Below are experts of layer 5 (counted from 0) of a mixture-of-experts language model. Rows are named gate (a neuron's input weights, with its number), up (a neuron's input weights, with its number) and show model dimensions 128-159. Each number is 128 + 32 x the weight over its row's rms, rounded and kept within 0 to 255.
Before each expert's rows: "gets" lists some tokens that make up at least twice as much of what it gets as of all text. This comes from a sample of Wikipedia text that the model never trained on. Tokens count by the router's weight.

# expert 15
gets: " as", " with", " and", " in", " is", " by"
gate0 [190  94  40 129  93 124 120 165  70 128 139  96  76 153 122 110 118 161 105 223 161 139 234 128  87 147 146 100 155 125 110 158]
up0 [136 159 165  93 124 131  94 123 135 106 164 161 158 170 192 174 129 140 161  57 155 102 112 118 241 121 120  97 107  98 117 162]
gate1 [130 153  51  62 122 128 136 154  89 141  90 197 166 117 137 175  79 151  87 164 160 152 154 100 116 120  65 144 147 168 112 165]
up1 [152 109 111  94 156 102 137 157 166  80 142 129 156 146 167  96 121 128 132 124 124 176  75 100 130 192 107 170 101 164 137 147]
gate2 [ 90 120 189  87  76 115 152  81 160 120 129  91 125 120 149 106 160 134 132 129 129 144  92 167 116  99 105  86 121 159 172 169]
up2 [177 130 113 134 125 130 136 142 123 105 157 177 118 158 166 144 138 125  71 166 194 155 132 145 145 101 171 154  58 168  95 151]
gate3 [127  78 131 187 127 112 116 144 140 162  75  87  96 123 147  89 158 142 125 112  96 133 116 123  86  90 150  89 105 160 121 155]
up3 [194 168 130 120 137 105  56 110  87 113 138 130 124 134 137 152 100 110 112  94 166  56  89 151 153 113 174 174  63 140  79 136]
gate4 [ 92 141 168 119 156 103 136  92 149  78 128 119 115 106 129 154 106 105 187 127 142 148 116 148 114 122 100 124 137 168 135 106]
up4 [136 139  96 140 130  99 149 135 135 124 116  98 141 168 163 145  80 155 149  95 147 167 117 159  84  58 109 111 149 119 137 116]
gate5 [162 141 113 102  78 121 134 152  62 128 112  72  58 149 148 136 118 151  94 199 139 149 111  71 114 210 130 147  98  96  98 129]
up5 [194 138 170 128 152 157  88 185 163 145 155  91 124 134 122 112  90 117 155  89 186 114 116 129 113 136  96 133  96 158 121 141]
gate6 [143 147 134 118 123 141  73 135 149 156 138 139 139 119 136 154 120  81 113 138  97 139 120 131 181 128 144 121  96 100 126 152]
up6 [149 115 130 152 101 115 108 110 134 108 131 160 151 109 133 125 133 147 138 128 193  46 173 157  82 132 144 149  62 101  78 119]
gate7 [127 148 148 109 100  75 144 144 114 136 106 143  94 137 121 164 116 130 104 133 145 164 160 142 130 118 175 140  73 145 192 103]
up7 [ 57 162  92 158 104  88 125 144 101 161  56  82 148 130 124 185 112 164 170 148  89 170 187 146 160 116 129 149 161 128 177 132]
gate8 [161 129 135 133  68  96 117 171 119 105 131 162 124 118 109 175 153  97 144  90  92 210 137  77 131 167 130 144 109 127 155 116]
up8 [152 147 167 125 184  90 122 101 104 125 169 162 186 116 126  92 134 172 185  85 141  85 125  72 108  88 130 155 183 203 130 127]
gate9 [ 78 118 143 100  83 146  85  94 166 120 150 116 123 105 181 157 143 119 146 178  98 164 126  53 107 116 146 128 136  93 123 198]
up9 [139 132 157  74 160 106 133 125 212  92 151 160 144 130 130 130 143 191 124 147 120 122 134 132 152 143 152  96 107 158 138 138]
gate10 [119 148 198 153 123 158  71 146 118 132  92 175 140 173 160 153  75 124 149 100 105  60 124  75 170 124 120 142  87 135 120 115]
up10 [ 73 130 106 189  88 115 145 171 137 147 105 151 162 125 162  61 142 165 128 129 111 147 127  73 166 118 145 125 135  99 103 169]
gate11 [100 144 124 109 138 140 110 137 113 137 138  74  73  60 139  95 136  37 101 120  92 161 118 122 115 137  87 158 137 110 149 139]
up11 [156 190 118 134 179 117 179 114 178 162 140 148 150 190 151 186  69 130  70  49 184 127 128 156 122 151 164 128 158 125  94 153]
gate12 [165 111 101 125  96 143 114  87 179 164 105 121 184 144 148 112 138 110 119 153 159 148 131 167 131  96  56 155  96 102  61 128]
up12 [120 120 167 173 131 137 140 136 111 131  92  83 131  96  87 142 131 101 153  79 156 104 161 141 171 166 164 106 118  86 121 162]
gate13 [112 156 162 118 138 116 127 141  82  81 189 137  74 121 142 132 163 182 115  93 148 137 112 102 127  92 104 158 131  96 133 105]
up13 [142 118 153 121 132 166 142 136 138  92 138 132 169  74 152 175 147 174 120 116 126 130  98 159 128 127  64 120 142  96 122 132]
gate14 [149 175 154 189  70  75 114 165 156 168 134 117 103 120 119 118 142 145 122 131 155 102  94 129 161 139 102 111 125 113 118 108]
up14 [170  97 118 160 138 107 181 159 127 149  93 158 125 134 146 101 155 128 139 121 130 159 162 188 149  82 149 152 125 164 111 200]
gate15 [104 140 180  94  73  99 125 153 135  71 133 127  57 136 235 160 105 126 136 152 122  93  96 119 161 159 123  76 163  65 116 176]
up15 [111 133 132 184 172 161  84 103 109 138 136 125 216 127 105 180 158 164 170 120 117 146 119 108 134 131  55 159 154 131 168  75]
gate16 [127 106 128 129 139 110  96 133 130  98 119 106 127  84 129 120  83 134 176 150 112 124 127 134  76 125 110 175 175 128 157 162]
up16 [113 183 141 121 146 105  86 183 132 105 100 146 103  85 131 145 166  97 142 122 113 156 130 138  99  91 130 139 119 174 152  82]
gate17 [133 142 108 138 130 156 115  82 106 119 106 169 147 148 145 118  97 113 136 151 141 127 136 117 109 127 207 135  99  84 122 113]
up17 [158  90 115  91 141 152 121  66 155  72 162 182 170 124 186 179 141 137 143 100 155 121  89 167  96 100 173 109 109  92 127 119]
gate18 [176 159 149 160 173 150 126  90 132 126  83 122 179 115 145 152 149 149 154  92 132 134 167 143  86 154  92  84  95  80  69  88]
up18 [150 156 171 145 154 112 132  98 163  95  90  80 155 160 187  87 128  95 133 150 136 138 169  71 116 109  70  76 155 120 116 125]
gate19 [126  83 105  67 117 138 168  85 101 134 125  73 133  83 169 143 138  99 121 148 155 121 171 115 134  85 116 136 149 161 144 107]
up19 [144 130 149 165 153 105 119 151 120 149 140 178 115 168  77 128 148 136  34 117 126 139  97 113 120 147 154  44 142 146 125 179]
gate20 [183 142  70 122 111 115  82 112 150 149 161 122 128 175 145 115 187 111 133 183 136  80 118 145  98 102 114  94  96 126 134 111]
up20 [161 177 172 152 108 163 160  65 129 104 181 149 119 103 174 158 132  77 104 113 173 145  85 158 135 108 187 151  66 147 102 138]
gate21 [147 125 126 104 137 159 118 148  64 150 159 154 151 152 110 132 124 148 173 173 105 140 116 124 135 150  73 180 143 188 124  99]
up21 [122 162 137 132 146 135 106  63 138 182 181 105 118 139 117  81  98  97  70  95 173 112 152  74 160 121 172  54 162 116 141  94]
gate22 [ 95 160 165  94 107 119 123  47 175 107  56 113  92 147 161 102 104 146  93 170 124 107 136  93 135 169  73 138 191  86 175 124]
up22 [137 187 172 118 104 156 160 177 125 119 135 115  86 132 196 140 121 173 169  62 173 169 100 165 146 143 111 157  92 143  94 160]
gate23 [128  90 163 129 110 136  97 150 121 136  77 118  61 123 109 114 153 161 160 167 149 175 150  60 157 121 159 136 143  97 184  87]
up23 [135 124 134 153 166 136 125 111 117  72 119 121 132  83 147 166 125 130 154  91 113  58  96 133 120 153 120 170 172 161  72 112]
gate24 [118 146  99 125 149 105 135 150  72 153 201 153 123 131 138 165 125 134  92 113 141 191 154  82 117 124  97 139  72 106 185 110]
up24 [112 116 110 118 108 133  91 118  84 115 168 162 180 159 158 113 146 151 114 145 127 199 136  57 125 103  32 147  55 116 162  81]
gate25 [ 94 167 112  79 154 129  83 138  62 147  93 155 141 136 162 132 117 114 131 117 102 187 126 131 123 128 116 134 114 123 142  62]
up25 [160  75  99 147  96 135 165 109 210 147 124  83 149 144 121 153 127  94 129 162 180  44 136 108 133  80 137  64 148 120  98 123]
gate26 [168 149 108 157  96  89  48  90 161 168 122  88 102 210 100 219  85 116 134 142  84  73 116 129  89 161 160 166 116 100 111 127]
up26 [114 166  77 112 166  88  76 123 146 123 104 152 107 133 174 138  67 118 137 160  36 147 131 149 113 153 174 177 126 165 130 130]
gate27 [141 140 141 130 135 171 139 106 116 163 130 115 105 132 123 138 105 109 139 124 172 124 174 156 135 111  98  97 146 156  71 113]
up27 [156 118  84 149 126 139 134 163 115 155  98 194 114 169 129 103 134 158 109 153 117 126 145 170 134 113  59 151 133 112 139 131]
gate28 [140  91 119  97 195 149 125 116 135 179 121 124 124 127 143 140 155 112  91 114 125  95 121 132 122 109 120 187 115 131 108 118]
up28 [147 112 105 209 142 122  97 104  99 124 111 136  97  93 142 202 133 157 116  96 110  91 138 112 115 135 132 140  80  75  90 101]
gate29 [148 123 171 164 149  53  90 141 142 109 122  97 171 101 154 134 110  95 104  60 119 119 117 176 121 106 133 135 156 164 184 169]
up29 [120 106  74 172 179  77 122 103 147 166  92 136 102 139 163  51 149 128 119 102 139 130  97 163 143 132  87 149 171 132 157 119]
gate30 [145 105 161 113 151 114 166 170 128 104 118 117 173  96 166 118 186 161 139 121 137 115 132  85 101 147 166 130  99  94 152 178]
up30 [153 197 119 131  81  88 145 113 127 132 122 127 121 200 126 114 138 130  85 177 106 106 134 141  70 110 132 182 136 114 167 106]
gate31 [149 127 153 101 110 181 108  97 172  71 138 160 159 149 136 102 186 190 172 104 153 151 152 129 164  82 134 105 160 159 147 166]
up31 [125 167 168 126 120 181 145 112 136 160 119 139 127 180 114 186  84 137 144 124 131 106 155 172 218 191 182 136 143 149 122 125]
gate32 [108 130 130 164  55 152 144 114 157 120 150  66 130 161 126 166 123  94 131  16 149 127 150 137 144 151 139 142 129 134 102 134]
up32 [100 112 114 158 140 138  90 105 162 102 116  78 103 188 118 148 115  77 127  66 135 144 157 173 166 115  94 157 108 139  81  86]
gate33 [163 197 167 121 218 174  96 146 162 149 162 167 162  98 121 210 153 131 138 116 152 127 129 168 133  98 141 160  96 139 102 125]
up33 [153 152 127 172 169 136  45 119  99 119 145 177 153  87 144 140 140 155 137 130 149 187 204 107 101 126 152 129 188 141 107 130]
gate34 [205 141 193 140 153 191 107 151 152 133 141 135 149 153 108 177 140 177 106  75 108  96 138 123 158 102 111 145 135 223  79 137]
up34 [177 185 188 177 156 157 175  86 175 172 136 145 193 148 180 149 123 168 163  76 136  95 108 129 120 155  74 122  70 150 106 135]
gate35 [157 110 113 181 142 182 114  72 128 124 130 126 143 143  83 109 164 107  98 101  91 141  73  89 158 105 139 164 163 166 128 150]
up35 [105 133 120 181 103 124  90  71 121 121  49  81 109 108 131 105 131 100 148 126 184 148 146 121  58 134 182  80  77  73  97 133]
gate36 [140 152 122 163  96 168 202 125  70 135 147 121  85 128 155 187 144 138 118  83 146 102  79 119 192 103 114 116 170 110 142 136]
up36 [ 81  96 119 132 118 165  81 166  85 150 116 148  85 151 149 181 124 103 144 122 132 147  94  66 133 141 200 110 118  85 148 146]
gate37 [188  54 140 121 117 138 135 152 134 142 125 122 120 118 200  93 166 133  78  99 116  86 134 124 180 110 140 114 170 152 124 119]
up37 [145 100  89 116 137  97  84 138 138 150  76  71 134 135 213 131 125 135 143 124  87 111 132 120 113 117 167  98 152  71 111 115]
gate38 [157 127  70 151 147 135 121 103  71 173 104  89 154 122  81 100 131 142 105 149 105 168 175  99 166 168 135 129 170  89 139  92]
up38 [ 85 129  73 154 137  69 101 111  45  79 129 169 125 136 102 105 117 111 151 124 122  42 145 126 102  83  84  97 137 157  75 188]
gate39 [ 93  90 163 174 108 111 163 141 129 122 102 146 138 114 137  77  97 107  74 107 136 122 204 166 134  79 146 149 144 138 185 148]
up39 [159  78 183  87 100 138 192 113 141 156 149 127 181 164 124 171  83 128 134 118 144  97 198 128 128 133 113  88 148 120 129 147]
gate40 [189 180 108 200 145 148 137 123 177 137 117 139  74 131 128 117 151 111 166  76 148  71 102  62 104 171 114 107 146 151 144 117]
up40 [ 72 129 147  90  67 123  22 135  93 126 188 138 106 131 171  98 128  84 180 188 170  98 106 149  74 114 145 120  63 103 161 126]
gate41 [129 182 176 153 136  68 165 137 140 101 177 149  81 128 155  99 161 189 150 142 137 101 121  96  95 117 190 126 145 153 100  69]
up41 [ 80 133 193  78 128 103  94 160 109 117 126 151 172  58 106 149  70 118 136 181  84 102 136 119 179 156 133 128 153 106 128 116]
gate42 [168 172 137 157 142 116 111 119  82 209 172 131 149 132 132 103 129 129 145  58  85 137 147 124 149 121 167 199 125  77 108 125]
up42 [138 136 134 164 149  83 167 189 114 132 186 157 176 126 130 140  97 172  98 137  91 153 154 122 148 169 161 113 116 159 140 190]
gate43 [150 139 177 113  99 134 133 159 127  78  75 144  47 146 111 119 127 148 128 101  85 113 121 121 128 120 140  96 154 149 149 166]
up43 [135  58 160 103 104 102 144 135 141  76 150 101 171  94 131 159 108  92 107 125 152 132 100 141  97 132 146 168 132 129 103 128]
gate44 [178 103  98 146 140 121 167 124  74 114  14 143 161  85 168 153  95 142 127 117 152 133 107 172 111 134 107 105 108 128 162 111]
up44 [114 125 129 118 144 154 109  98  83 133 175 141  94 120 134 121 120 176  98 111 112  96 121  92 112  68  83 113 154 170  86 130]
gate45 [ 97 175 128  83 144 148 113 113 156  88 133 116 156 120 132 124 138 113 133  99 179 103 136 136 126  89 134 123 110 152 136  81]
up45 [131 103 203 200  49 169 176 174 102 113 151 118 195 139 127 127 180 152  78 131  62 153 105 149 127 156  82 119 134 172 159 129]
gate46 [118 169 166  98 110  99  57 173 180  97 104 112 144 121 134 117 159 129 102  72 125 120 154 133  99 134 129 142 111  86  95 174]
up46 [134 190  99 116 169 147 112 132 128 143 154 109 115  92 152 147 115 147 117 165  83 139 127 127 141  93 113 129 127  90 145 137]
gate47 [137 137 160 127 157 142 153 185  83 189  99 189 174  99  99 104 130 116 107 130  88 145 155 177 119 159 103 106 148 118 142  38]
up47 [146  87  93 132 128 110 124 114 201 106 130 131 117 136 140 125 119 178 134 133 156 109 132 120  86 150 129 166  77 131  62 151]
gate48 [154 121 115 139 185 155 120 160  85 147 172 163 186 125 128 222  94 190 147 131  91 153 118 147 128 125 109 121 164 100 119 130]
up48 [148 120 111 100  61  71 143 132 121 180 147 145 144 182 152 105  70  90 184 161 130 129 190 117 197 117 146 154 177 115  87 107]
gate49 [ 74  93 188 143 116 136 128 106 184 116 137 139 112 154 129 146 149 110 144 112  90  98 117 116 105 149 157 101  97 212  63 148]
up49 [128 161 190 114 165 125 157 138 146 139 143  84 119 169 146 153 120 104 133 113 182 133 106 143 146 134 168  86 184 123 117 137]